Below are experts of layer 2 (counted from 0) of a mixture-of-experts language model. Rows are named router (the router's row for the expert) and show model dimensions 256-319. Each number is 128 + 24 x the weight over its row's rms, rounded and kept within 0 to 255. Numbers have three digits each.
Before each expert's rows: a language model's description of what the expert responds to. This comes from a sample of Wikipedia text that the model never trained on.

# expert 8
Century digits 19 or 20 starting years, especially after a dash in ranges like 2017–2018, plus blank cells in statistics tables.
router:113139151097127130124121103090111150088170105133111146077123128134186125115110118193142167130136104142127176134168144102135125093125073098168130129145107110101132134154134113127140124101135112

# expert 7
Two-digit numbers for days, year endings and ages (23, 24, 19-33, age 44), plus the preposition into.
router:147142129168156114158129131167116130119136157148120171116131130137103112125134120146139126135096148140133153111134110117115102156097104115141135116147131141083103124125169109111162105084163077

# expert 0
Nouns heading table columns, infobox fields or results lines, such as standings, votes, season, place, County, League, and symbols like %, °.
router:115124085145136138153152127139111108164167135156103139078182107155165113126096139111096137152133141133116150134156070134192148139129146112137160098120122119133119172119141120153126118165129151

# expert 1
Prepositions like in, by, with, at, during after nouns or verbs, plus century digits 18, 17 beginning years, e.g. "film by", "in 1944".
router:161138121095161141139152106080129098118131124121093165111143138141150097163095142131090135131146168120129175140134131122096150079100124139191135111145139109097145125144122123107157086146133147

# expert 4
Connectives and punctuation joining phrases, mainly and, or, opening and closing parentheses, and closing quotation marks after song or episode titles.
router:111123115134111125158151126132118120127105152131135151108143137155110133134120132092162147117131115185123204152122110100181138102130154086141152101122081116143109145149117103150155131076129138

# expert 2
Thai script byte pieces, blank table cells, and modifier words before nouns, such as national football team, natural causes, next morning.
router:139144134160120137128097113093099150114142132135124118114179135150119121134088135124148102139102172173104155184144172133167138086175163121116108146191151161127134156174128110114127145127127151

# expert 18
The word as introducing a role, en dashes in year ranges, two-digit year endings like 97, 99, and some word suffixes.
router:106089103104132150105149087161135116113164123113121115127122094133172149131104143129127137108080171159134146120160153135102113154114101151104135093145149128125111140107140125103156130125126124

# expert 19
Pipes opening table rows, and first capital pieces of names or terms (G, E, Cur-cuma, Sil-vestro), plus March, more, most.
router:135159115128139095130123118089111150112127181095062134113126144139168094155111147154157118112135160122121174151146159131144117091136142168141193107143115174116138122105138088118130093126112115

# expert 14
Equals signs in headings or formulas, plus miscellaneous letter pieces and numbers inside names, scores and dates, such as n=6, March 6, 6–4.
router:119104130111112111118176079150115120113157159181152112145124134139160124125070137126126104110089111077121055120122156132145149106094086109156110138125073153120153118138113102143143109068125100

# expert 10
Commas, paragraph breaks, and wiki heading markers like ===Climate===, plus clause openers after breaks such as In, He, It, and months.
router:158087111095132125088144086134088145119163151120135141105171119147106115107101167129163107151106128147121135130169110125144124069132098146140140122174117140116126119094115136151164082111194153

# expert 12
Later pieces inside proper names and rare words, like capital initials and endings -ley, -ton, -man, e.g. REIT, prelude, analgesic.
router:134123150109158132144133135112111116115174115101137125139126095167136155125163147129114143117127104128103151117150114104127115117110114071109144113124141103122113108142111128129135126090134094

# expert 9
Of, to, for, possessive 's, colons, dashes and line breaks joining phrases, list entries and "Born:" fields, e.g. "Residents of".
router:113128149147109120142132117113123171108118114140103150139085141137175136120150059099134147156119146089143160113183119104141137110138118119107133138120085158071180151163155112129125131116117129

# expert 3
Mid-word fragments inside foreign or unusual names (Albay-rak, Sle-ip-nir, Kam-al), plus "on" before dates and "over".
router:126135136145141145142129094160109118132158126135123093133141131140112103116126098131142131124115109107129133147122080102162143134130111159135121094163083150063126145124159103131154127151127093

# expert 17
Given names, countries and place or team names in lists and credits: John, United, York, Kingdom, Scarborough, Efendi.
router:132094096128136097107144160137105137175166123146084137123140104131143075149131072093078138096114128151082156118116144108098162128105111143128103107147142144134144091139094162124121104105179120

# expert 11
Commas, "the" and first pieces of capitalized or technical words, such as Serie B, es-ports, Am-idst, ol-igonucleotide, University.
router:130115152142091061098143121117124129110104115133145141101136101152152133118150151137163137093143131116137142162145107100132166132135128125111098105125112169118138110105110088087137109153179095